python train.py --hidden_size=384 --experts_per_token=4 --moe_layers=[1, 2, 3, 4, 5, 6, 7, 8, 9] --balance_bias=false --vocab_size=50257 --norm="rmsnorm"
Below are experts of layer 4 (counted from 0) of a mixture-of-experts language model. Rows are named gate (a neuron's input weights, with its number), up (a neuron's input weights, with its number), down (a neuron's output weights, with its number) and show model dimensions 0-95. Each number is 500 + 50 x the weight over its row's rms, rounded and kept within 0 to 999. Numbers have three digits each.
Before each expert's rows: "gets" lists some tokens that make up at least twice as much of what it gets as of all text. This comes from a sample of Wikipedia text that the model never trained on. Tokens count by the router's weight.

# expert 2
gets: " the", " The", "The", " United", " his", " their"
gate0:553622483476566475482503470452517496582517503451538571456435513562544517527602554475559517394499469501510504582532504487435587460495442450534533497456492465497554481460529524461483525521488550489451426433506480497461400454501328549504516562561529519567480512491518558568560518445458604557
up0:485457500477491464513447401591461472487549477530477501455596499546528517593454523502486555521547531517554524499481425483534571449430454537332504536581428549545462563557571510428463585527556510514459483545487609552550543549463454443543565503528567424475419455539497450391504577511562545476
down0:470447551499422475517468453552454458467520543478527479517447509439436508493532499449638457546586501518454538460565527482511404526521530510450502505502508560560456482462543460524523565508559511514493524536516502552446528456445517441623496519460573518561509496612503444484479541427578397451

# expert 5
gets: "-", "\n", "==", "==See", " ", "it"
gate0:543520528522412456535547481524478488546547559551464379543517422521472543476546474625583501550474525651435535519452523435564537565525517515425532457484435532410465422545477459466500494479527527476466372548496506469548508524480561571555523451457448577528472483531502420582403557446542419630
up0:455484545497478395507532530490448402504481477470554503411417415554558567475483565382514493517491511428511504474482561470498500502489517490544515507492544529564470474517577463539442573452383493555474608450579513472499484420485460463487535537516561523519422511435521518433564426462426485596
down0:496510392478416511555501538499548586504433466432426525482509494486425445455478502528540415471516525482478576502476628489607653504466498490530488554562434585513395584518515479486489509399481498514475478514519546435526553594495531519488430546512499567499489497552461564509519487443545389547

# expert 26
gets: " it", " this", " It", " This", " its", " other"
gate0:539473547441559514533502533534498505470401376474487473511375533492525521554436524534490454532552470501529541477477487518521479476493477529446488482618541380513486530555462500468429457435566439549452442495488495506430424515526500496447472524497473489411547516571531445461572450541477479506
up0:592568600509542485610522503619505457494531490536509484549543489565560513574473619497511505462493516546534523414574495574471538504517569495414519610491444465583490542579503428415577590525469481407513568553470457439461480487608352553420513543481456541563560560519468555412477531535472449495
down0:464477607521550458555545406452528520487534417446427557487506562626545461434478592466589467451495505507469501481480488451417540484458464492488508508501450580576345534431557426429496448522422514509506404474481546467529580479487477549478425501533516450575519619495539590494514460490454429509

# expert 19
gets: " was", " is", " were", " are", " be", " been"
gate0:504455458471565465574494524517563472439502591488501449543482496467476475557485486540556545530496501625557501436441524478500561473530455445428466385499496476426533544615559430516470436480490537526543509518498555571399457430504525383435535540486495450541528521512458453424484534605475543507
up0:551577488497453533496467434488536473423583441461592563487465518478461549463438506495545449492541415510502443552569590522562554556419512491502543560511500397561450550469505553461495598467488657521465494621476500486465522540483546517419478508450589479528398527525525434401451383448501472522
down0:547506535563513455564500461473530419421447526447488477492412530546469529504509435459498533495588487506535621489519530542399518532386514419484573550482541516546478373507487420536486492524489528503412555506467437581483501500496574505486436576530591509508550446571537520462521452471486555494

# expert 8
gets: ".", " that", " he", " which", "s.", " and"
gate0:551515542594437491482460521522542502496555532603490392507548469464446581442402543416430511481420493576480533545410577624540546468573445454544471512492515557544419542460516486455506442459538534469488425496417506542506543514476514498433433533383577478536434481483413482512500506466570575437
up0:458411505393524503479489522516488536466536572495534520527493465423517540485534434521557513564481488469459580476469508486508549436386561564580435510526585365469375581474540601614452579354419567537543522501496432468486419479507434513497535461494502509593482457407508499499602444444514555474
down0:397475448487453516566533494395571548520541517509587477557524516600445559467543533485538543586508538451587437498477470563457521576442499493571487447494419567517517566479496513512498510501460459510445480525607444491517560525530560568450458477538496394511451538475600563524511440523496524528

# expert 7
gets: " in", " to", " of", " for", " by", " on"
gate0:527429526509506544456413436425472434492544539438538489482613565480478470548500475404530554506445435493496519589554471544571501470497597593393486532489424494588524499565453505503452406578530485535499546550500544483500435576509509426456516476543511505459544545585416513567486511464471499632
up0:555455559563532454560544589438479459487550427490465490561532562446503545520457488452420454600491573485484585530516527541535477499546597523417539502510478520600414491535507509505535488466564533605518487500439541477502477499546472504487428494578514431531437436509497458483530562541509461503
down0:468527475498497474517572528433496522472544441554364515485504515488480433530542583492511539484554531428518515450477533484454457403476416393480527531531518484498498494426548514509489548454543502534413563559511533467564548474473511542465571454537430569533545450512489417466528428502467551517

# expert 11
gets: "-", " |", " his", ":", "=", "'s"
gate0:574481481511525532525517488449523457449494402521475436606509519412548533523507459475427502521487584459466471460581487464473550458399620534487527535529488467513470506509363464484418527519543464549486434515564522382496522522526467530546410537498541489556602443509484534495462566505499522573
up0:434502542507486541493568510577466490565492406515428537490375417517557475497441531483589539555564523497476434441525496542456424507467534423553510520421492503600485618482521551474488492438526493485478468494514399568466470454563590507543540357495517526470507500515506509469501423495509515457
down0:494449498473522535433549488494534442442408521522545558568565447499588376505453528511465548482478558600495516496489504475499532441528468565459506537465529414560637431502467538413495460438396503541492490554563480590495517436558594533487462418501482480469516436555495425493436602469441481515

# expert 18
gets: " and", ")", ",", ";", " ==", "),"
gate0:473510401504556487512426559530454553432455443392548546525398502478487527469512490475504475492453479461524476461492414476471474408590584538534440557451524420497509458411582446485497545545523542556496508363489454512551448425564426543554474575360454528544489579475562477416513508490467465534
up0:467456409459606465403478447562449463499469526510555510527515569513537521465573514454576482535504494593542513489441523548552522356570484514573481564502475496378526631551542606572511495489472519528510428516577501546525506483601570523538537502475496429607477508564523408422595452526562418493
down0:493567425555525436542517432531474412513502539559480448479501484492543513429523471482467449457525498539433494616495430582420508460498601467523506536539484559534554463447494574595571511497558453439558515475605467485539521476592455584391503422452505509415449420507464483534504543439559457480

# expert 6
gets: " ", " two", " 0", " three", "ing", "ic"
gate0:500479520455507498378439430482551459469466410430370515541632597401500538499455557548490553584438537458525503389424485465536484488426520566524450465504453551562445439572465492475440500400551554475511471560451546476438481444542468595463515431473445545537483534456535487529463577481531540601
up0:504568498569499455531455498482438558534451652433515605469547525580538459465499451557559526458528413522521512561563496596454561463473471515531451463419519557514496470553378516502401526483416507547545561582455507530449407559452481496512532528372470535481536406493487472536525537475508516487
down0:524500480493523594531530487516442537553592493594386441498499480519520442451466447503408520532561531442542423524554492548512551490446477463470474485593468438528529479475512568543479465551475444519493432525515512521459474468470521576506497468500519582504572526385379495433520604592497620610

# expert 15
gets: " ", "'", "'s", " –", " /", " -"
gate0:512503466485515471536471467384594486597537525497450640433403454478533614498487488573505489530512576451460475535443445477534555490491530521570525467481472567479549497482444474386469470447531533488479482571536483446529501481425505470464490416505402579449558530471472494449473532480570504499
up0:582498523460475531541548514449454494388480501524513456469494568533502460490443488463489425498487505484481534418420498571450431532497464624390505566558467415486438487537670469518531464489522492520536517536502486510507495536552570465453526595495545461542521511494490418484464521503432546521
down0:616613486561456423547431454514480533517448462469522483572486507513519431481491424381545508447455524560542516479539544405559562546568526555515548463466437496493549531490412520499500587516415490561397462540432470525556421424511522419431417451438490472481479513476405477561460529491521428482

# expert 0
gets: " |", ";", " –", ":", " /", ")"
gate0:436512648571502465471567452458512454494466510474562561533547554510499420499449495514423457591490466484517562483476448535495521494469532491513427593647516457490474413453431549508523539500488549354583397563513489475483520505460521456519476384528486453526516526561518498525463540499396397515
up0:514583489477570414575508578496490451487585567469517501498513503484539645527565501480582522537502522405455517488446433585488505429487604468486440431449474408523452574479533563544460443556473525371462491479521583407490452525566503476487423576515492539502518509522535522463437455473493522561
down0:490545486501543533556596540639469369546509522439495524488494583537527553516485392493561405538586445502553408490437464519473496481362566514469503414515450530470510457437485539569489478540458509523533532516511536506440479469527524455490457597430474516595493518545492444504540388513420481545

# expert 22
gets: " not", " had", " or", " and", " have", " also"
gate0:524486538524483473543450470572522461531518522508458563443503488476514492500517533575442529480397513481492518463522550440496488452523570533510426534495537579457466581461468565521514542391492435409470432484560531560419490447546382572536500477544524553551538414533510501567497423556489420443
up0:521501544572488506643452494445504662422549513536420584402501523479538607449425544429547450529533478441550462527612543456503491517472498508572506456532562558535515505534503463526529544540514518484554506494393613509515572557586508487550507542468448468414547498555528495511561418519447445499
down0:548585451441532442524525425459587463471560427512489454473500445461535512416514521463513500466533518420518483568465455438529585532515498539473437555501505456577468513512658550474502466463490524508447521513580475478470524556531508514491457536556542563420501445474513456573484535491540477514

# expert 30
gets: " a", " of", " an", " in", " for", " from"
gate0:419549521511448459531504472405553478454504521510516474498484522483508500524492527493559521499470450524479582527485488547474460532536448426470486463544539520440553477480543582558456537498511524579496475551543552457382593424523492541552563487611462510487512467653504428557507543497527344576
up0:566459494482463404550410346465454496525508525538453573444575501490478511532459470542410517421517472469465525458473460590547510562480482472518501487401495395563557483536439505477480419417426416462436512563428541526493496506507474374490469434590527542494520459505464511644499567415496537613
down0:508450618627490441547571459475454570396461533548446547467425575499522479487465620506442491556418492527449422480474452559566516512533500462494468601529483404521602465471517450441467491466533472500435603471501479482451499457505426493414496433453527509557508544517510505571426483469551564500

# expert 25
gets: " and", " called", " up", " film", " album", " played"
gate0:483552540537451406466395455464560480519546497493425530522541477533464460476486534574473508468392527417468425454625515498520635476554513557476444587467502443420520433463467542521503406531472513466473452577585559521459453545469490437544494500482497443528543525481399543525501508474529518449
up0:611534532430477490416485466404590455506504466413509402547508523468477461582534476558492447477488534474409501485433518545460429527402430387502507539517434525484549461438523506504481486584509553427402410558487506527486470517512550459508477521532538385511499527524487467496463555570427469578
down0:504497469532422471435408517510479420503530485563459480455621485415507523659434451509559503502407535498520500544540569459602528461527511504567566476504515520542496530540552526443484492539533488520473484430442562455488515411465463463577469439592469465442442480445536488620479513543503496563

# expert 10
gets: "\n", " Street", " Park", "ox", " Club", " River"
gate0:552558450406505438447487477551473436524467395477399491521510490429490551456467552469407475391579434467472437492576465542505519505498451437565452511490570454458488465499560525522444478538511494560485547484497500584493527514596560467548465536410522524515502409530542565528576517559534614439
up0:434438449455489531555530468420557492537521517366496460495442581415483463552511492475368531465540453550487418526561352585536452519469493482439450500532490505462557469477542518544471514492488523420475450554493498582525602502531564471432456449565546400562482446577490495510559543513521511453
down0:495481549531538498494471449478496611530446555483490597524450540356535440477495504443467477484494546556491425495492451490551474470465392479517488481528503589464471411444447506431533467488478511573578475508467530518467532518452475417546492506489467554525538488412392578545476475531486570461